From a checkpoint of a small mixture-of-experts model trained on Wikipedia: width 384, 64 experts in each of 7 layers.
Below are experts of layer 6 (counted from 0) of a mixture-of-experts language model. Rows are named router (the router's row for the expert), up (a neuron's input weights, with its number), down (a neuron's output weights, with its number) and show model dimensions 192-239. Each number is 200 + 20 x the weight over its row's rms, rounded and kept within 0 to 999.
After each expert's rows: a language model's description of what the expert responds to. This comes from a sample of Wikipedia text that the model never trained on.

# expert 47
router,191,236,188,207,256,181,219,221,203,213,197,223,189,185,189,221,206,176,215,212,194,201,181,204,220,215,177,231,220,183,214,164,200,189,152,193,173,231,212,221,208,195,169,185,156,211,188,198
up0,209,180,208,150,223,148,197,225,224,187,203,224,185,221,190,217,215,222,189,175,231,196,197,162,197,188,200,214,172,178,208,171,235,196,209,187,201,180,212,182,198,193,185,179,187,185,178,206
down0,181,184,187,210,207,180,189,178,196,185,236,196,226,188,161,212,164,217,202,188,206,180,204,179,202,180,193,189,181,216,172,189,220,199,186,216,203,238,176,199,192,247,178,201,213,177,214,220
up1,201,238,209,182,208,235,214,213,193,182,233,185,204,176,208,189,232,193,186,167,195,198,177,189,201,183,187,222,204,210,180,206,223,199,207,205,216,244,199,238,198,214,193,196,192,219,190,181
down1,140,207,199,194,181,213,173,236,197,203,200,204,188,209,233,219,208,189,204,178,206,226,206,213,213,176,246,207,208,179,203,219,183,223,231,169,218,212,218,216,196,228,191,193,204,161,236,236
up2,193,184,210,202,228,151,198,195,189,235,207,165,206,215,209,210,191,188,164,172,210,185,198,166,185,215,194,194,189,186,185,207,211,194,223,200,212,187,200,185,187,188,190,210,214,236,191,169
down2,230,203,220,178,183,190,226,212,194,177,196,197,233,215,210,221,175,228,176,209,175,179,160,192,206,176,227,234,184,192,218,218,204,184,238,191,201,180,195,197,173,172,179,214,186,208,191,202
up3,251,186,202,213,230,229,184,164,181,181,147,201,184,162,214,217,182,200,178,217,206,217,190,212,203,223,178,228,201,208,211,193,184,198,203,199,218,196,195,203,222,231,208,211,211,194,190,217
down3,202,221,203,214,211,222,203,230,197,201,211,198,185,234,195,226,216,158,198,195,207,199,209,211,205,229,187,175,189,178,193,167,171,230,208,169,153,230,185,216,200,216,198,206,220,192,216,229
up4,182,206,194,193,175,220,218,190,197,219,205,227,261,163,205,205,225,205,191,204,187,192,238,192,206,172,195,220,202,213,163,185,231,169,176,186,252,212,198,232,202,192,219,172,170,215,170,192
down4,202,211,225,227,190,183,200,183,183,218,214,228,190,204,157,172,193,213,207,194,217,206,179,262,182,208,202,222,193,182,233,205,201,224,212,205,219,214,211,158,212,233,173,166,195,187,194,211
up5,184,209,198,210,215,204,221,229,209,181,198,206,227,184,203,175,226,211,228,206,205,204,186,206,242,228,193,229,216,204,194,219,182,211,219,217,233,196,187,204,228,166,203,198,182,228,209,170
down5,181,192,175,212,172,206,218,231,219,201,156,177,190,190,168,222,191,214,231,187,178,184,183,227,191,201,187,178,190,211,229,222,219,178,192,201,195,196,169,206,191,193,216,227,211,190,194,184
up6,173,223,218,214,193,181,186,202,149,199,216,232,193,207,210,205,183,210,191,219,170,209,192,194,196,182,183,179,233,200,194,204,204,241,160,208,208,179,217,190,174,233,214,201,197,219,202,214
down6,188,204,210,242,199,208,180,191,158,198,210,228,191,203,198,184,204,204,196,165,214,219,158,209,235,207,205,207,222,157,205,222,217,179,215,162,225,187,186,211,204,222,232,203,217,169,187,206
up7,166,167,191,180,201,204,203,183,191,169,208,217,190,203,220,185,205,194,192,228,178,228,213,188,208,141,189,203,224,205,194,194,175,212,203,209,203,191,183,196,181,215,186,216,210,188,209,214
down7,218,223,165,168,209,191,185,175,202,200,172,211,173,194,191,175,199,236,176,184,208,205,199,188,213,191,196,242,204,203,183,179,154,185,192,171,211,233,210,189,184,180,189,212,189,198,203,175
It responds to: Column header words in tables and record lists, e.g. Rank, Place, Votes, Date, Event, Conference, and other text-like cell entries such as LINEAR.

# expert 56
router,158,228,187,177,198,200,222,205,188,224,168,140,167,195,161,192,227,196,184,209,171,192,222,232,206,194,200,176,195,204,209,187,206,221,206,193,185,224,239,159,190,197,185,176,189,191,180,192
up0,184,232,152,195,207,204,215,158,207,223,186,277,169,187,174,224,175,174,201,199,193,212,177,206,209,185,235,191,190,190,170,174,231,203,186,173,217,189,204,240,223,159,244,176,202,200,224,196
down0,234,195,177,258,183,211,191,185,234,226,208,224,221,199,193,215,202,223,216,221,218,237,220,205,179,187,175,187,187,207,188,187,210,177,172,231,195,178,174,190,205,201,199,225,199,206,145,156
up1,170,193,226,247,213,200,238,188,180,225,174,176,220,200,211,193,182,206,181,166,209,195,220,177,225,198,186,189,194,197,164,222,239,236,229,186,184,212,212,170,196,172,194,204,216,208,222,180
down1,189,207,231,245,155,211,209,203,208,175,172,231,193,170,228,192,214,180,204,200,221,178,198,195,179,247,190,161,212,213,205,215,200,233,155,197,191,212,218,198,173,207,199,203,182,153,203,192
up2,201,208,195,181,188,217,227,192,176,198,210,204,179,229,176,164,197,205,204,203,191,179,207,188,169,184,180,205,174,188,225,170,203,241,138,240,193,208,170,197,198,208,186,216,182,212,211,212
down2,234,181,186,228,205,230,184,198,215,212,181,172,183,155,232,206,219,191,227,227,195,212,178,223,226,209,211,185,183,191,206,212,173,216,212,229,180,217,209,215,226,166,191,212,165,227,203,209
up3,207,205,209,202,172,180,193,208,209,227,197,215,197,191,175,232,197,185,210,208,226,195,216,190,214,184,187,235,200,176,191,172,193,188,193,196,169,182,212,207,189,186,175,214,189,173,198,121
down3,183,188,201,193,162,207,184,176,193,189,219,188,187,194,195,194,234,185,181,206,185,226,203,208,174,181,194,237,197,174,166,224,222,189,248,232,168,174,158,173,182,168,218,181,200,199,211,162
up4,217,204,167,203,194,170,186,172,175,211,201,171,196,194,171,170,180,176,165,214,204,187,245,199,188,194,155,210,220,188,191,213,172,191,212,220,240,208,223,188,205,177,207,218,203,212,212,195
down4,213,192,196,199,194,222,206,254,243,210,201,162,227,201,200,229,193,179,188,207,206,203,227,186,223,202,192,192,210,240,242,175,222,230,196,197,190,172,196,209,191,194,156,163,179,175,188,174
up5,220,184,197,209,179,224,218,209,198,216,170,190,202,207,222,222,217,164,230,216,179,196,227,194,184,197,177,207,188,204,223,190,202,240,199,219,209,237,204,178,208,202,225,148,182,190,191,206
down5,225,173,183,218,195,164,212,207,211,181,211,195,227,182,207,202,156,170,205,206,232,201,229,177,150,176,163,226,202,185,202,196,219,181,208,192,210,207,193,173,184,193,182,179,199,190,178,197
up6,194,176,196,173,219,191,207,255,197,206,197,211,213,219,238,230,210,156,177,184,159,176,233,188,192,203,231,179,169,198,227,197,191,192,217,180,189,244,199,210,227,205,190,221,192,150,198,214
down6,212,174,222,193,212,229,208,198,178,212,205,202,221,193,191,154,208,217,267,223,213,198,215,217,186,182,193,198,192,195,185,161,198,184,184,200,219,196,183,231,187,192,235,188,180,164,197,206
up7,190,183,173,204,199,205,228,206,197,158,200,193,202,177,200,226,198,217,181,190,220,170,227,162,196,210,205,214,202,212,170,209,215,226,187,168,180,177,226,191,204,195,204,182,197,198,184,192
down7,200,180,206,201,186,209,212,189,223,192,196,204,180,184,169,167,164,223,198,214,207,196,213,197,200,244,221,207,196,227,206,228,229,195,160,203,198,177,181,197,189,216,251,187,213,207,220,206
It responds to: Unit abbreviations such as km, mm, kg, lb, foreign function words such as en, da, del, von, and some prepositions like over, through.

# expert 50
router,175,207,208,235,178,194,156,172,207,203,224,205,209,187,180,233,182,186,217,191,184,242,199,173,198,193,198,185,228,225,186,204,226,197,190,208,182,238,180,220,193,194,195,169,192,228,192,212
up0,214,172,212,191,197,206,224,211,204,180,221,165,217,181,214,211,189,181,161,238,219,213,210,212,204,168,182,207,241,192,180,189,194,172,205,191,185,197,211,227,225,217,189,154,192,212,197,201
down0,213,194,181,236,176,190,178,199,211,183,217,198,206,176,201,209,193,187,193,218,220,203,221,197,236,153,216,173,217,203,147,180,203,182,216,178,224,197,151,237,209,199,215,198,190,183,234,259
up1,244,211,169,175,205,222,200,170,186,219,217,233,184,257,209,224,211,179,228,242,182,201,204,146,194,204,186,180,198,201,208,208,213,218,213,206,180,199,157,213,194,226,218,179,200,168,214,216
down1,190,200,198,242,191,198,154,189,184,202,193,173,211,191,204,191,232,217,193,182,196,191,193,205,211,221,133,209,222,178,210,216,194,239,201,205,188,194,206,166,170,197,227,182,206,201,227,208
up2,164,193,197,200,232,176,202,179,182,233,153,188,203,198,190,165,209,208,207,190,195,182,195,206,191,197,186,179,189,217,184,200,152,200,222,220,193,170,194,217,175,199,188,188,213,239,207,213
down2,182,220,194,218,183,222,207,198,200,228,178,222,193,231,204,202,145,229,202,213,207,153,228,228,174,204,251,177,203,192,171,218,194,210,203,208,183,165,188,177,207,234,208,149,196,229,193,198
up3,177,197,190,205,230,202,231,211,193,228,195,172,197,216,211,197,171,178,221,190,219,188,199,236,206,199,163,216,199,189,201,239,219,230,250,227,217,193,210,187,219,246,211,198,205,219,225,179
down3,217,207,225,196,217,205,203,221,199,154,169,182,207,187,188,215,212,211,221,234,221,206,213,162,208,195,223,191,178,207,210,223,197,201,192,218,147,196,152,219,193,215,146,185,185,222,195,168
up4,174,204,182,215,201,190,210,198,203,200,183,176,212,181,206,180,221,220,216,200,212,204,207,223,218,236,177,217,189,203,195,234,190,201,202,219,187,223,185,204,192,212,201,209,234,204,197,191
down4,189,187,168,187,209,207,237,197,226,216,209,197,217,164,199,203,186,210,209,191,178,180,222,199,194,187,177,181,208,180,184,194,208,226,175,217,177,210,184,171,191,213,199,202,223,240,218,214
up5,190,218,169,171,209,197,187,215,200,194,186,216,206,192,202,185,200,213,201,210,205,170,165,196,202,237,182,191,161,224,210,226,210,214,191,204,183,200,180,166,202,185,183,197,205,222,216,217
down5,186,207,211,212,185,167,173,208,191,224,223,170,200,202,182,233,208,213,233,192,190,178,184,213,209,223,190,202,209,202,203,210,192,184,191,214,184,186,194,183,214,179,147,229,207,229,183,194
up6,234,171,185,180,187,232,160,234,187,218,182,206,204,194,200,190,148,210,211,163,165,201,209,220,198,222,207,199,199,198,202,198,206,208,195,189,186,197,230,225,228,188,234,198,216,158,236,213
down6,190,220,199,191,161,209,207,206,187,210,197,179,173,236,171,235,243,176,180,217,240,208,182,214,213,206,228,183,224,174,177,207,227,191,148,193,206,213,175,211,238,233,188,158,193,156,167,193
up7,183,171,161,204,192,240,188,221,198,208,205,204,172,196,208,202,194,223,179,194,207,214,188,188,207,182,195,184,177,228,176,236,220,194,204,200,243,159,240,246,194,189,170,223,151,217,180,233
down7,206,214,247,194,195,182,208,219,162,225,211,194,208,187,220,203,211,199,206,172,170,180,258,208,183,213,166,198,201,216,202,191,196,173,207,193,215,236,163,163,213,188,186,229,197,195,232,222
It responds to: Common English noun stems, often before a suffix or compound part, such as head(s), attack(s), water-cooled, play, high.

# expert 51
router,184,191,197,176,183,193,214,148,220,186,196,222,186,206,205,216,219,194,188,193,216,239,199,195,210,206,185,219,190,207,183,213,200,192,179,200,225,200,230,196,199,178,215,178,199,205,214,147
up0,207,194,195,183,201,206,208,211,208,177,224,183,207,229,223,168,201,190,225,164,198,225,190,180,218,177,187,210,191,176,188,168,203,185,156,171,213,187,209,231,195,194,188,193,184,207,235,176
down0,190,204,222,197,197,221,201,215,164,186,181,165,178,172,196,254,219,155,205,224,205,199,219,249,226,169,224,197,201,176,168,187,193,215,228,243,190,184,181,204,201,201,177,202,244,198,203,187
up1,202,212,243,218,189,230,207,224,147,231,207,195,199,213,214,194,160,232,202,194,180,237,177,196,199,178,168,211,205,206,177,212,190,195,185,210,195,211,203,211,206,216,206,184,189,193,193,196
down1,213,229,218,210,193,175,235,247,195,203,239,169,200,195,178,205,251,179,160,188,192,157,186,183,176,213,194,221,197,198,247,191,230,170,176,192,198,202,184,199,196,175,188,177,180,166,186,195
up2,199,178,201,219,205,179,198,192,161,232,210,187,188,200,187,220,192,189,188,215,213,171,221,192,215,190,173,193,200,179,207,242,180,181,195,197,210,210,215,210,207,216,179,208,172,196,212,179
down2,181,177,218,194,189,201,212,218,186,163,184,193,194,204,220,197,206,170,208,224,183,196,187,227,196,226,211,191,206,190,228,156,194,168,234,204,192,206,202,210,214,252,216,193,167,199,199,181
up3,210,200,209,202,207,187,180,219,174,249,210,208,173,189,211,168,209,214,203,189,218,204,164,200,241,202,184,211,194,195,212,201,203,236,181,172,194,179,208,214,230,230,188,232,177,210,219,190
down3,197,226,238,247,160,170,217,205,212,195,191,201,214,211,205,201,199,173,220,231,210,185,205,185,200,206,167,196,226,203,188,201,165,193,196,201,190,209,192,191,236,179,185,177,205,212,188,231
up4,176,169,165,208,156,217,229,193,198,188,185,201,200,201,213,213,216,195,202,224,189,177,171,206,192,163,223,180,215,226,206,187,215,198,172,197,226,181,203,233,215,206,192,175,206,229,199,189
down4,223,226,183,178,185,216,222,223,178,185,198,187,239,225,188,191,189,217,160,228,211,182,222,224,199,216,202,226,188,194,205,176,181,187,215,184,215,203,185,235,217,167,227,192,169,234,215,189
up5,194,234,211,242,243,199,226,226,185,186,193,236,189,208,197,210,208,199,240,211,182,181,204,208,183,238,195,184,215,165,194,225,238,214,207,232,206,197,198,187,202,212,234,204,256,174,230,219
down5,186,205,206,189,212,234,171,200,231,203,195,170,200,180,190,225,211,253,194,195,177,225,179,195,212,183,219,219,213,203,180,226,220,201,171,178,207,170,179,173,182,165,201,209,193,203,180,191
up6,216,203,165,229,185,205,204,180,198,194,186,175,194,181,181,189,231,237,206,199,187,198,203,179,200,205,206,179,211,180,199,219,192,215,189,239,207,181,212,190,170,214,198,222,220,217,173,189
down6,186,206,211,218,218,199,200,195,167,220,184,207,226,180,195,209,182,193,241,185,200,208,177,175,203,194,185,205,189,211,206,198,208,208,195,221,218,205,215,195,222,195,182,177,222,193,211,224
up7,190,197,243,206,205,176,187,176,231,233,182,186,203,220,202,227,200,195,197,209,189,213,190,157,192,172,180,196,199,249,222,217,194,208,232,258,215,169,207,179,168,169,193,201,217,235,214,178
down7,214,211,189,168,203,214,194,175,228,172,228,218,165,194,187,222,181,209,211,195,193,183,186,234,161,224,200,182,189,184,226,225,221,184,176,190,203,224,234,194,204,233,196,185,176,219,197,213
It responds to: Newline tokens ending list items, infobox lines and table rows, usually before - or |.

# expert 21
router,205,217,186,217,219,217,186,170,191,167,218,209,201,161,209,214,187,209,178,157,175,197,194,181,215,200,219,195,170,181,192,213,195,210,175,218,181,226,204,211,203,200,227,174,201,225,240,197
up0,189,221,207,187,180,192,234,207,203,186,205,215,218,221,197,187,191,200,207,230,198,203,198,198,203,211,210,163,182,220,181,214,201,247,189,176,218,216,198,182,204,183,199,157,175,215,197,160
down0,197,203,224,167,165,195,187,178,198,174,191,231,186,177,187,190,198,212,185,187,170,183,178,200,223,174,206,205,154,177,209,198,195,225,230,204,218,183,221,191,229,214,219,226,175,203,189,220
up1,218,220,202,174,262,226,210,207,179,187,191,194,205,234,172,197,210,175,206,183,170,218,191,228,173,222,193,211,222,176,224,172,227,199,219,153,184,213,168,222,186,233,189,182,212,233,213,191
down1,194,197,197,209,223,197,211,185,172,176,220,180,222,201,198,203,213,205,205,217,197,207,184,202,156,184,189,232,218,240,203,187,231,199,236,172,198,218,214,175,186,171,214,208,156,212,216,203
up2,178,220,219,221,214,203,200,203,201,220,185,214,179,176,202,209,196,209,170,170,186,231,190,218,212,222,178,203,204,181,205,213,195,204,202,161,209,201,192,233,179,203,160,222,186,199,181,203
down2,190,179,175,214,193,185,221,166,204,216,221,218,209,201,189,215,203,181,178,231,236,196,177,165,209,228,231,233,181,200,213,209,186,210,186,185,212,191,210,217,218,184,193,172,209,195,209,152
up3,192,223,208,201,226,159,185,175,202,216,184,174,174,189,258,209,199,219,206,196,221,187,204,208,212,216,188,173,167,186,195,189,230,172,193,185,213,200,202,201,204,179,190,198,262,195,188,209
down3,201,164,233,191,169,197,224,209,200,216,238,179,192,210,198,198,219,216,223,197,226,155,235,217,235,190,189,188,195,154,220,162,182,181,190,206,188,206,156,210,173,197,217,217,248,184,187,228
up4,193,201,207,200,203,196,218,147,206,235,178,191,162,227,196,231,230,180,185,177,215,172,218,180,184,169,205,195,189,194,211,218,158,246,182,180,193,191,215,248,186,208,241,228,209,181,187,209
down4,210,192,204,176,216,193,187,242,190,191,186,236,177,209,178,180,233,185,224,156,205,195,205,195,172,192,221,203,232,215,199,193,192,205,182,187,190,161,175,172,196,202,203,213,208,213,173,189
up5,205,211,185,173,201,233,224,202,200,219,188,175,166,209,180,174,176,196,206,186,213,223,247,208,213,196,238,232,186,200,185,201,191,230,200,222,212,197,178,219,213,223,190,222,209,263,200,178
down5,220,233,208,197,183,186,181,217,193,159,198,176,191,178,209,201,239,187,216,195,198,226,182,210,205,188,185,158,213,267,212,187,221,175,221,169,206,203,178,183,208,218,189,179,196,232,164,216
up6,202,209,176,174,167,228,189,224,182,218,173,195,176,190,178,159,196,202,214,157,206,227,226,244,197,204,219,220,217,208,162,211,241,224,182,210,206,185,221,205,192,214,201,218,199,207,238,192
down6,187,200,211,219,198,165,226,199,189,191,213,187,180,204,202,203,197,211,221,213,221,224,198,198,198,205,204,182,199,181,201,206,171,205,220,179,191,224,167,220,221,209,193,190,201,208,212,215
up7,202,161,243,215,225,208,201,180,227,213,209,196,147,217,191,172,191,214,224,224,177,219,207,171,214,187,208,221,205,190,191,174,203,199,167,190,212,173,231,176,210,168,211,207,197,189,185,206
down7,193,201,200,220,205,222,221,180,197,153,212,262,235,201,204,199,195,194,221,206,218,220,197,217,190,179,218,176,195,203,201,186,173,184,169,224,246,211,172,183,210,201,195,189,211,204,218,215
It responds to: Copulas and role words linking a person to a position in biographies, such as as, was, is, became, appointed, before a or the.

# expert 32
router,198,193,200,181,220,205,227,192,230,194,200,182,218,208,187,183,209,145,229,179,201,184,218,244,193,207,193,203,146,180,191,205,195,228,212,191,195,227,169,206,208,191,166,193,179,178,225,202
up0,181,222,158,211,186,204,212,201,197,193,199,192,153,198,251,211,184,186,193,195,208,204,219,185,195,176,220,185,223,240,220,206,199,210,184,224,203,211,236,235,213,218,186,181,179,196,221,217
down0,232,248,206,183,223,223,158,169,167,207,168,185,209,217,190,191,190,211,194,202,164,233,197,214,238,229,175,207,183,213,174,207,206,196,197,190,210,233,162,192,192,203,199,217,217,203,199,184
up1,201,179,168,214,193,220,208,196,202,218,194,182,197,204,192,215,221,197,196,144,183,184,196,159,221,179,189,175,216,218,190,179,215,216,216,250,198,183,162,206,191,200,193,225,171,200,190,237
down1,222,175,198,242,212,232,215,205,214,173,188,214,199,189,243,167,201,185,183,222,204,185,181,181,211,184,169,189,200,182,222,216,190,194,191,221,175,183,197,178,225,195,152,218,206,206,218,202
up2,203,185,181,213,197,224,211,191,187,218,187,217,196,222,187,213,205,215,218,193,168,218,180,192,243,191,201,214,192,213,206,185,192,202,184,223,206,203,222,227,160,217,186,200,216,224,239,173
down2,218,178,184,189,191,179,186,208,221,217,220,176,176,227,217,221,201,213,164,195,173,212,185,188,218,167,222,207,179,220,214,203,184,179,202,227,217,218,184,172,207,223,186,189,194,198,256,213
up3,206,226,181,195,202,168,182,205,153,234,187,216,196,179,170,169,194,202,194,207,210,183,194,192,173,190,195,186,224,198,225,202,241,218,215,195,184,203,216,194,209,208,179,221,191,199,213,188
down3,205,218,242,213,226,212,185,193,225,180,209,173,203,192,224,220,212,201,195,153,186,223,210,214,160,202,209,218,183,233,223,208,180,237,188,206,194,206,211,214,209,197,193,174,201,211,238,184
up4,187,217,235,148,216,198,189,184,173,158,213,202,159,188,196,241,230,227,238,179,182,179,205,209,242,191,188,204,195,215,201,222,194,216,223,167,200,203,214,186,207,214,199,199,208,205,194,195
down4,205,177,184,214,196,199,189,170,178,224,212,192,222,180,189,173,186,209,213,218,222,227,171,174,215,238,239,213,190,191,187,186,187,197,194,199,206,219,191,213,202,238,211,183,211,184,224,187
up5,196,200,185,171,236,225,217,217,175,212,205,201,204,174,211,219,242,216,183,231,197,193,218,192,167,211,197,202,198,219,189,180,204,218,181,170,206,226,196,191,203,172,191,219,210,188,212,235
down5,171,208,186,214,176,201,219,211,230,163,189,185,188,185,184,197,198,220,217,193,188,198,174,209,233,204,206,178,196,215,226,233,184,198,197,209,184,196,165,159,202,169,190,209,190,160,200,180
up6,203,172,212,182,186,200,192,201,224,180,170,220,187,201,212,196,181,173,211,181,190,232,204,224,196,189,188,210,194,187,196,203,175,202,170,212,188,226,222,209,182,217,208,214,198,223,209,193
down6,244,221,219,203,216,205,223,196,177,209,200,177,207,228,198,192,229,195,181,221,233,190,229,184,177,226,233,214,222,170,188,222,177,201,205,166,224,202,213,163,178,214,201,237,201,204,210,177
up7,211,171,195,215,198,235,225,260,183,204,218,178,216,173,199,167,200,201,182,221,188,219,214,187,220,189,231,195,187,198,209,184,196,183,199,176,216,217,231,236,207,162,193,213,165,225,220,194
down7,219,186,177,196,212,220,215,192,214,216,183,219,194,202,163,203,176,193,194,207,206,213,197,210,226,207,155,236,161,203,170,197,190,189,185,210,220,200,194,173,215,190,180,204,179,220,220,218
It responds to: Line-initial bullets and dashes in infobox and list items, table-row pipes, and semicolons separating items, as in "- Country: Germany".

# expert 22
router,187,176,171,194,207,217,216,202,203,191,210,186,219,219,177,200,234,221,208,179,202,187,192,161,197,211,215,201,214,240,206,186,226,216,183,209,208,191,171,228,197,241,192,184,220,185,221,214
up0,215,183,213,181,182,194,138,235,204,253,199,194,217,229,190,219,191,217,194,220,225,195,173,193,204,190,186,224,196,187,187,239,208,190,212,178,184,252,194,193,220,218,188,249,179,181,221,249
down0,195,219,223,219,251,214,202,213,192,227,229,214,180,149,201,215,206,226,187,172,196,182,175,218,193,199,217,190,228,219,171,230,170,227,198,232,186,204,198,225,172,196,180,210,190,212,215,177
up1,220,232,179,220,225,211,172,180,185,203,211,222,205,216,201,225,200,228,239,170,221,163,180,187,214,191,202,210,197,195,175,202,188,181,192,221,198,182,224,218,217,221,205,161,220,187,176,196
down1,216,222,228,163,192,204,195,178,196,200,195,189,195,210,159,190,211,213,200,248,199,217,219,232,226,223,221,236,214,168,225,188,199,153,187,223,186,194,228,197,202,225,208,197,174,214,252,163
up2,176,197,187,232,212,220,193,201,199,207,187,183,204,184,219,229,187,179,184,212,198,212,237,201,215,194,213,183,188,220,217,181,217,174,207,243,217,208,205,218,198,197,208,181,163,255,200,193
down2,206,230,188,216,232,165,223,225,212,229,226,139,178,197,174,208,192,194,180,222,206,192,207,205,187,210,210,176,178,207,166,243,211,203,223,192,185,182,227,195,242,207,178,201,193,152,202,207
up3,191,157,223,190,172,170,187,205,167,206,201,224,194,215,181,220,211,201,176,233,183,209,172,217,182,225,164,211,201,165,189,211,179,205,214,236,227,208,213,206,179,219,183,206,241,189,202,175
down3,186,209,206,204,217,203,179,207,194,233,222,200,206,186,210,222,206,235,192,240,225,228,213,206,176,182,205,186,207,220,204,197,179,186,205,188,165,210,183,175,211,192,179,210,189,198,195,189
up4,158,198,173,196,204,195,211,217,208,172,187,208,235,185,234,182,214,176,173,210,222,186,243,189,232,180,203,187,178,157,196,206,180,209,200,205,177,188,222,195,209,195,193,202,224,223,205,173
down4,209,209,179,160,205,203,183,216,223,219,213,220,224,213,170,201,197,201,225,231,169,194,214,217,164,169,205,195,180,175,185,189,219,190,201,206,190,180,188,210,194,164,213,175,164,187,206,189
up5,211,234,179,198,207,196,236,232,195,178,224,209,220,219,226,205,220,179,220,217,222,174,209,203,192,165,197,233,203,181,183,215,210,200,207,192,163,234,218,193,214,167,158,212,165,219,189,209
down5,184,175,195,197,207,181,161,206,223,193,163,209,216,177,164,203,204,231,211,177,184,238,228,189,224,190,197,158,192,165,237,195,177,170,182,202,217,209,204,194,216,214,164,204,203,213,180,173
up6,213,203,230,194,191,210,218,193,187,209,207,200,173,185,210,184,194,210,131,201,195,188,188,167,194,222,212,207,210,157,236,193,196,186,209,212,186,231,215,188,200,174,206,216,211,215,220,192
down6,199,221,208,211,192,177,202,155,221,206,208,210,178,224,230,186,183,215,164,185,214,202,178,185,173,213,196,182,200,249,180,207,188,223,188,202,196,189,197,221,215,204,150,177,238,182,210,181
up7,182,166,189,210,196,171,170,212,175,190,189,208,250,227,242,237,216,187,237,225,200,192,231,179,200,222,206,194,185,172,158,217,206,198,189,202,176,199,248,201,221,177,230,204,193,216,179,187
down7,181,218,219,209,200,211,169,174,205,205,234,209,210,207,202,249,194,194,203,195,206,195,215,214,198,180,212,162,202,198,229,223,207,203,199,177,189,178,183,213,211,196,178,219,183,182,205,203
It responds to: The word the, plus possessives like his, its, their, after prepositions in running prose, as in of the, in the.

# expert 8
router,227,203,187,227,201,201,162,189,191,193,171,219,164,179,216,206,244,206,190,207,209,195,186,228,169,208,208,177,185,178,181,222,208,159,226,242,206,202,198,180,200,198,191,207,193,244,209,186
up0,187,178,203,209,200,201,204,161,184,191,197,200,196,176,174,193,207,191,169,223,225,229,208,185,202,163,164,209,201,214,206,194,193,216,178,186,219,175,194,224,203,168,204,185,213,198,190,190
down0,199,193,184,196,196,201,192,207,177,195,166,214,193,163,185,182,203,195,216,190,202,181,197,205,189,192,206,209,219,236,171,202,193,176,227,178,186,241,162,238,191,226,220,161,165,177,220,197
up1,215,204,216,209,153,194,212,214,170,180,196,195,206,195,208,208,227,215,252,197,200,215,206,225,238,211,212,226,202,224,207,160,215,163,197,206,178,228,212,161,217,210,189,196,181,203,244,198
down1,176,166,198,191,198,207,222,207,163,230,199,194,205,179,182,245,226,176,193,206,215,209,203,191,192,203,189,166,196,239,210,194,216,212,211,221,180,179,173,177,223,220,220,192,168,204,183,228
up2,216,202,242,199,214,205,192,188,205,186,173,193,206,178,228,198,208,213,177,168,212,233,208,223,171,164,237,200,218,205,208,201,240,157,214,225,208,188,190,206,193,217,208,205,216,156,208,192
down2,155,207,170,199,193,179,193,201,194,202,215,196,208,190,215,226,210,215,198,215,187,213,217,233,217,192,223,212,227,213,203,185,209,171,195,207,207,222,208,181,192,208,185,206,246,171,212,214
up3,200,196,171,200,184,184,204,216,190,219,191,172,228,195,181,233,210,184,234,222,190,198,201,195,193,221,184,208,226,208,201,196,207,197,170,224,203,199,186,197,176,157,164,226,191,191,224,181
down3,202,229,186,180,207,174,198,177,194,222,148,176,231,195,191,234,196,201,192,203,140,191,189,266,216,221,214,202,223,212,164,202,208,211,171,175,198,232,197,208,194,175,182,209,192,207,232,209
up4,196,236,194,165,197,204,220,197,197,226,184,168,206,187,214,191,197,174,191,182,202,205,236,209,192,223,195,216,208,244,170,210,191,217,188,178,196,210,204,182,201,181,178,238,203,214,225,208
down4,193,181,193,206,224,189,210,224,248,197,208,210,224,193,227,223,236,240,201,213,206,208,233,204,198,171,204,183,210,186,214,230,206,216,195,176,207,228,154,202,206,176,207,204,198,184,201,216
up5,207,221,187,225,223,186,180,178,191,191,178,188,156,172,190,196,251,217,216,194,159,199,215,211,213,191,225,195,230,195,225,188,154,198,190,220,202,203,220,239,196,178,204,151,202,186,208,200
down5,199,211,213,214,233,217,206,213,191,194,178,189,178,233,156,216,227,225,186,223,246,195,215,192,202,237,191,204,185,235,157,220,203,212,200,156,181,184,190,201,224,211,201,197,188,199,204,215
up6,214,239,214,231,206,200,219,201,177,159,208,185,188,183,187,210,195,194,232,205,174,181,192,173,190,189,172,241,179,215,217,172,258,171,177,231,253,180,192,173,194,256,207,220,224,241,196,214
down6,186,206,204,204,183,185,186,174,193,218,178,190,197,228,227,179,195,207,237,206,224,213,183,204,195,204,213,179,213,217,202,175,218,183,236,228,181,238,214,215,210,174,182,182,221,233,173,189
up7,190,211,215,202,223,211,196,213,223,173,190,188,203,193,224,170,205,192,167,207,194,184,212,228,207,183,226,245,240,224,179,208,171,195,222,163,219,203,190,188,203,177,201,195,169,237,218,220
down7,176,221,209,178,190,198,203,191,215,208,204,214,198,191,199,171,205,238,236,205,192,227,214,171,179,192,165,194,207,231,242,199,237,213,227,196,202,182,174,221,210,155,175,185,196,180,223,204
It responds to: Forms of be (was, is, been, being) and -ly adverbs after them in passive descriptions, such as generally, subsequently, formally.